Below are experts of layer 11 (counted from 0) of a mixture-of-experts language model. Rows are named router (the router's row for the expert), down (a neuron's output weights, with its number) and show model dimensions 64-127. Each number is 128 + 32 x the weight over its row's rms, rounded and kept within 0 to 255.
After each expert's rows: a language model's description of what the expert responds to. This comes from a sample of Wikipedia text that the model never trained on.

# expert 6
router [180 124 126 102 120  96 150  96 137 109 104 100 122 165 157 154  70 139 175 140  83 167  95 125 162 119 132 159 133 141 148 126 163 156 161 116  84 132 111 157 101 136 102 134 100 139 100 148 160  86 140  90 149 158 107 169 109 149 113 150  89 149 159 130]
down0 [129  93 130 104 155 125 168 166  61 139 151  98 135 103 108 126 165 104  69 109 123 153 130 107  74  87 132 144 159 122 106 147 177 159 108  68 155 132 168 117 128 121 157 103 152 120 134 121 164 101 107 119 170  87 131  40 114  88 118 164 133 118 158 107]
Description: Prepositions like in, over, to, from after nouns, especially win over or defeat to in football, plus table pipes.

# expert 1
router [179 117 135 112 109 168 155 121 151 113 146  73  91 152  91  83  74 117 145 103 104 139 110 128 159  97 101 146 130 122 153 104 127 125 164  63 134 130  88 131 164 112 103 130 148 118  62 125 197 125  88  82 139 114 151 167 210 163 138 105 115 186 136 104]
down0 [144  58 109  37  76 147 121 103  99  98  95 150  85 168 112 168 174 134 150  98 107 188 101 113 106  66 101 124 145 102 112 129  92 133 199 143 116 155 171 109 143 158 134 172 113 140 167 197  82 168 161 132 112 101 125 107 176 164  99 140 131 189 123 126]
Description: Word-internal pieces containing t, such as at, et, ut, in, mostly inside words like sol-ut-ions, inf-in-ite, Sat, mathemat, plus table pipes.

# expert 12
router [225 117  95  91 140 114 143  85 109  47  72 120 130 146 137 114 108 117 121 112  62 132 108 103 125  94 106 146 142 155 130 110 185 142 101  97 105 147 110 108 118 114  86 106 114 140  93 110 144  71 103  60 111 209 118 149 182 150 145 113 142 176 112  75]
down0 [107  94 112 138  96 111 116 129 127  87 161 156 112 182 130 102 133 118  57 170 156 152 139 142 147 145 154 143 124 102 161 155  85 199 140  91 143  58  98  92 115 153 101 163  75 150 158 134 196  94  92 100  88 159 139 128  62  89 128  99 154 152  93 180]
Description: Pipes and country codes in tennis or election tables, initials J and K before names, and word starts like comp, ext.

# expert 14
router [209 137 112  72 136 136 138  56 146  87  92  93  96 137 129 127 131 111 138 136  88 111 120 151 165 147  82 130  85 150 147  62 140 116 184  89  98 117  77 117  71 115 132  89 139  73 134 135 160 131 114 134 156 131 158 142 163 200 163 129 117 179 155 144]
down0 [130 151  89 182 107 157 142 111 161 166  94 108 144 188  87  81 119  77 156 168 106  35 119  93 104 107 146 144 144 106 122  87 154 156  51  86  97 156 166 160  64 122 110 168 126 104 118 133 134 103 125 121 147 130 134  94 107 154 120 144  87 177 133  92]
Description: Lowercase or capital letter pieces like b, w, v, r starting or inside words, often in album, release and episode listings.

# expert 15
router [190 153  92 137 127 109 127 103 135 120  91  83 173 144  99  82 128 137 163  93 104 128 125  91 138 108 114  90 136 133 119  92 166 162 187  78  91 177  83 152 125 136 141  99 103 114 121 103 161  98  91 117 115 174 146 121 172 194 182 117  81 177 176 133]
down0 [133 121 121 165 125 159 144 204 115 106  96 155 103 153 175 137  76  79 129 107 110  89 122 130 103 121 117  84  79 118  97 139 187 150 115 120 143  93 194 119 111 133 108 184 174 150 136 163 144 125 108  97 155  93 147 186 146 134 114 125 118 132 143  98]
Description: Verbs and punctuation in census and election text, such as were, was, households, plus died and married in biographies.

# expert 5
router [120 138 133 112 147 127 105  98 139  87 145  95 153 145 137 151  90 188 161 140  95 180 110  86 115 111  91 102 121 142 130 117 201 134 175  38  96 102 102 158  89 171 114 130 141 163 127 109 165 107  52  90 156 174 101 197 174 107 180 151 100 190 119  95]
down0 [140 101 119 161 174  86 166 164 118 129 108 106  56 127  71 120 125 128 145  92 118 136  92 149 184 119 118 157 132 130 132 106 106 138 159 171 200 144 161 141 125 112 120  75  85 133 107 117  76 131 110 134 151 142 185 114  88 108 138 186 130 154  96 159]
Description: Pieces of proper names for venues, events and institutions, such as Stade de, Grade, Division, Week, Fort, Hall, plus month names.

# expert 9
router [180 167 125  74 145 175  83  83 112  88 143  99  95 147 108 137 104 153 107 121 100 131 141 171 114 121 107 114 138 165 138 119 221  92 169  84  92 176  71 153 103 158  67 108 136 137  87  92 148 103 126  99 170 165 141 165 163 150 130 155 105 155 148 108]
down0 [126 150  72 145 208 183 159  89  85 144 234 115  65 102  77 147 119 155 172  88 156 153 137 132 103  81 118 162  78 114 101  90 148 103 135 121  93 192 142 103 127 171 172 131 138 123 181 123 136 119 128 136 173 115 143 153 163  98 147  78  41 115 116 158]
Description: Initial O in names like Oscar, Orosius and OSCE, plus words like real, Great, Old and United after "the", and line breaks.

# expert 11
router [186 116 115 133 112 119  91 102 174 115 123  99 119 133 123 108 180 127 125  73 108 129  92  88 136 101  78  95  90 170 151  92 184 122 136  73  70 150  79 117 102 124  72 125 107 101 126 129 108  94 153 135 114 128 120 148 120 142 167 140 104 118 147 104]
down0 [117 118 122 130 108 131  74 125 132 206 106 132 117 120  80 151 168 103  91 144 114 180 185 194  56 153 148  85  97 166 158 132 126 111 120 153 149 152  61 112 115 145 141 163 145 140 131 128 126 167 140 119 137  93 134 192 157 112 117 107 117 104 147 126]
Description: Opening pieces of Latinate words such as dis, ex, acc, rec, conf, plus "as" in "as of" and "as well as".

# expert 8
router [185 121  76  71 176 118 171  89 184 129 102  87 128 176 154 148 113 165 132  92 109 102 100 121 115  48 128  94 125 165 113 128 167 135 146  75 120 133  83 119 151 142  93 128 148 119 141 116 196 112 143 161 175 157 137 168 120 149 156 128  96 191 130 102]
down0 [121 128 141 106 149 109 133 112  15 134 120 141 100  78 168  77 180 167 134 163 168 118 105  92 143 104 130 146 143 166 142 140 126 143 159 155 137  75  91 116 183 182 130 171 132 124 135 135  98 123 126  84 145 165 114 154  87 127 175 132 103 111 151 103]
Description: Suffix pieces ending nouns like -ing, -ation, -ics, -ology, and field words such as art, law, music, often in headings.

# expert 16
router [130 110  91 108 155 123 114 130 159 114 137 111 109 188 126 133 109 149 127 114 137 122 131 113 150 111  74  97  59 135 122 107 145 107 122  45 117 146 119 123  88 136 113 103 131  94  89  81 192  93 105 120 122 108 104 172 178 146 134 120 126 156 117  98]
down0 [155 106 155 143 120 210 168 140 178  76 156 136 176 149 185 131 150 141 149 133 209 145 111 123 151  92 161 193 140 146  75  82  73 137 127 108 150 153 173 123  86 118 108 167 133 135  92  96 159 155 102 133 180 134 156 120 116 157 159 138 122 120 194  90]
Description: Digit tokens in years, page ranges, coordinates, reference numbers and table statistics, e.g. 408–414, 1831, 92001175.

# expert 2
router [178 100 118 117 116 104 107  79 163 124 141 143 146 161 127 148 143 195 150 151  51 150 121  69 108 131 144 113 135 122 143  90 197 195 138  73 124 117  81 156 105 162 108  69 145  90 122  96 167 106  86 122 160 142 158 179 123 180 128 136 114 173 100 122]
down0 [165 117  85 164  77 128 150 174 185  88  78 124 142 152 146  49 146 113  52 126 148 141  78 191 141  82 112 121 110 149 111 166 172 163 127  67  98 109 148  96 173 131 110 117 209 115 142 134 142 145 123 117 111  70 146 161 104 132 173 118 171 148 145 161]
Description: Capital letters beginning surnames and taxonomic author names in species lists and sports tables, e.g. Pocock, Pérez, Maelasi.

# expert 4
router [143 138  88 116 131 113 108 111 191 119 120 123 153  99 110 117 132 132 155 109 111  98  68  70 145 140  77 153 131 131  88 119 208 170 149  75  60 143  71 141 145 155  91 121 104 105  63  39 158  78 140 125 151 127 125 163 117 174 113 147  98 176 147 119]
down0 [111 150 104 118 118 148 130 137 169  74 133 175 181  97 128 142 127 140 201 156 143 195 154 118 134 139 109 128 146  70 143 103 151 161 202 117 143 121 110 123 113 113 172 115 170 130 114 114  68  83 163 162 106 104 159  69 127  87 118 134 143 112 191 139]
Description: Articles, ordinals and count words before a noun, such as the, a, one, first, third, several, two years.

# expert 0
router [146 142 116 124 128  98 118 102 140  74 120 154 158 112 105 126 120 153 139 108  90 149 102 153 149 110 116 117 173 129 116 122 145 115 206 106  36 144 101 124 106 148 100 105  96 110  60 183 127 133  97  73 149 138 150 160 154 189 142 111 147 179 144 124]
down0 [115 155 102 118 131 202  78 179 158 137  74 136  48 161  95  92 119  93 133 134 101 148 167 123 146 118 167 130 149 126 131 108  98 151  93 135 193 148 167 142 121 162 148  93 136 120  66 177 114  99 141 133 170 157  89 176 141 123 107 165 111 169 119 106]
Description: Prepositions after a noun or verb, such as of, for, with, after, during, plus wiki section markers == and ===.

# expert 17
router [174 101 125  78 154 138 135 149 127 126 114 112  98 165 101 113 153 132 113 115 114 128 114  90 107 156 125 101 125 165  36 142 121 123  98 123 123 111  90 134 142 106  81 133 125 114 157 102 158 128 128 104 102 153 157 133 182 153 121 150 116 133 142  92]
down0 [115  94 117 146  60 195 105 101 138 153 122 102 122  98 205 149 131 129 166  97 127 139 183  93 111 180 146 195 130 134 115 151 137 127 113  97 110 115 115  96  95  79  96 137 120 110 148 111 118 110 169 110  82  86  68 156 171 121 125  97 109 158 100  85]
Description: Word stems awaiting a suffix such as ass-ess, pass, head, process, en-able, spons-orship, paint-ings, often after the or a.

# expert 19
router [107 124 108 134 155  78 120  66 186  86 128 103 114 145 134 120 151 177  95 158  87 119 123 129 203 123 143 127 165 120 143 133 181 135 192 118  92 167  90 143 122 202 111  91  85 149  58 136 166  69 104 138 159 191  68 144 156 159 121  77 103 165 182 108]
down0 [114 125 105 135 125 118 138 119 115 179 121 169 148 122 153 126 176 125 169 115 106  85  59 108 135 151 103 161  94 125 147 131  70 120 164 119  97 121 114 120 102 155  81 137 120  87 111 114 146 118 122 126 118 164 125  69 109 132 139 120 155 137 116 138]
Description: Word-start pieces such as un, con, pre, mon, rel, plus u and N in names like Nuestra or Ecuadorian.

# expert 7
router [138  84 169 106 161 158  64 138 190 108  77 128 141 132 120 118 101 115 110 102  99 121 119 104 159 110 106 107 118 147 123 119 129 152 183 100 143 193  77 140 132 142  74  51 149 120 105 124 143  88 148  64 149 166 165 139 100 203 160  59 100 167 164 125]
down0 [168 123 105 167 135 103 153 149  87  98 115 166 119 154 138  93 143  56  83 194 125 106 120 106 146 112 106 112  93 138 114 153 150 164  83 103 121 154 199 121 106 148  66  65 161 154 124 136 143  82 111 141 167 113 162 216 105 173 122 155 117 128 145 164]
Description: Pieces with ar/ur/al in South Asian personal names, such as Sud-ar-shan and G-ur-udip, plus year starts like 202, 200 before digits.

# expert 18
router [143 127  78  65 169 103 149 115 118 146  91 168 110 184  90 116 112 146  87 147  89  89 149  87 163  82 134  99 132 144 103 168 131 145 154 121 104 154  85 118 108 132  96 111 131  86 122 154 164 107 132 117 161 140 143 185 178 151 119 165  99 206 139 147]
down0 [154 161 114 123 129 152 192 201 156 109 189 138 122 116 174 189 117  67 113 122 134 132 129 188 150 149  97 117 134 153 141 183  75 121 108 100  81 171  91 132 133 143 120 176 118  92 113 108 140 130 155  97 175 135 138 123 123 172 128 151 131 129 115 109]
Description: Nationality adjectives like British, French, American, and commas or and separating occupations such as comedian, actor, writer.

# expert 13
router [144 136  99 111 126 115  97  91  84  97 102 162  91 184 141 159 151 144 107 130 102 144 137 129 121  84  92 104  92 168  78  83 205 134 114 101 119 109  99 136 107 159 145 135  82 123 110 112 141  60 119 168 160 154 123 136 141 155 165 141  82 129 125  65]
down0 [ 69 111  73 125 107 128 123 113 124  91 157  88 107 139 117 136 125 120 132 142 104  56 100 106 100  92  72 117 194 116 140 132 205 124 112  68 143 108 147 152 129 163 136 159 150 175  69  58 144 183 163  82 179 185 140 146 124 106  91 107 129 125  90  90]
Description: Final pieces of place, club and surnames, such as -ia in Borussia, -ima, -ville, -ton, -ford, and Washington, Texas.

# expert 10
router [196 124 118  69 150 111 109 109 140  88 115 104 137 104 104 106 109 147 115  82 116  96 114 119  94 125 125 128 123 144 169 143 137 118 131  89 107 164  90 113 130 153  92 113 163 114  93 120 125 119 102 109 108 149 107 132 125 195 110 137  70 136 145 131]
down0 [138 164 106 156 129 124 121  85 214 180 161 123 143 115 158 101 119 103 113 125 166 120 137 121  78 143 156 146 138 140 119 112 147 119 196  37 139 113 150 102 150 152  70 109  78 106 134 121 179 182 126 116 135  80  96  56 190 153 115 108 101 142 149 212]
Description: Line breaks, dashes and separators in infoboxes, taxonomy boxes and tables, plus labels like Coordinates, Genus, Website.

# expert 3
router [129 121 101  87 129 115  90 141 190 113 110 135 113 151 119 118  84 143 132  98  80 120 112 110 184 111  88 159 145 114 159 110 152 112 152 102 122 157  72 154  77 196  90  70 117 131  51 141 159 115 126 148 145 139 129 134 166 199 138 171  92 162 154 117]
down0 [130 151 131 114  73 134 135 162 187 104 130 125 101  99  83 136 136 182 120 117 129  93 170 137 135 162  98 104 153 119 137 157  74  86 145 121  65 144 159 105 128 115  95 134 205 134 122 115 181 127  82 117 140 160 139 164 117 107 166 117 156 112 135 112]
Description: Quotation marks, apostrophes and 's, plus pronouns like it, you, there in quoted speech and reviews.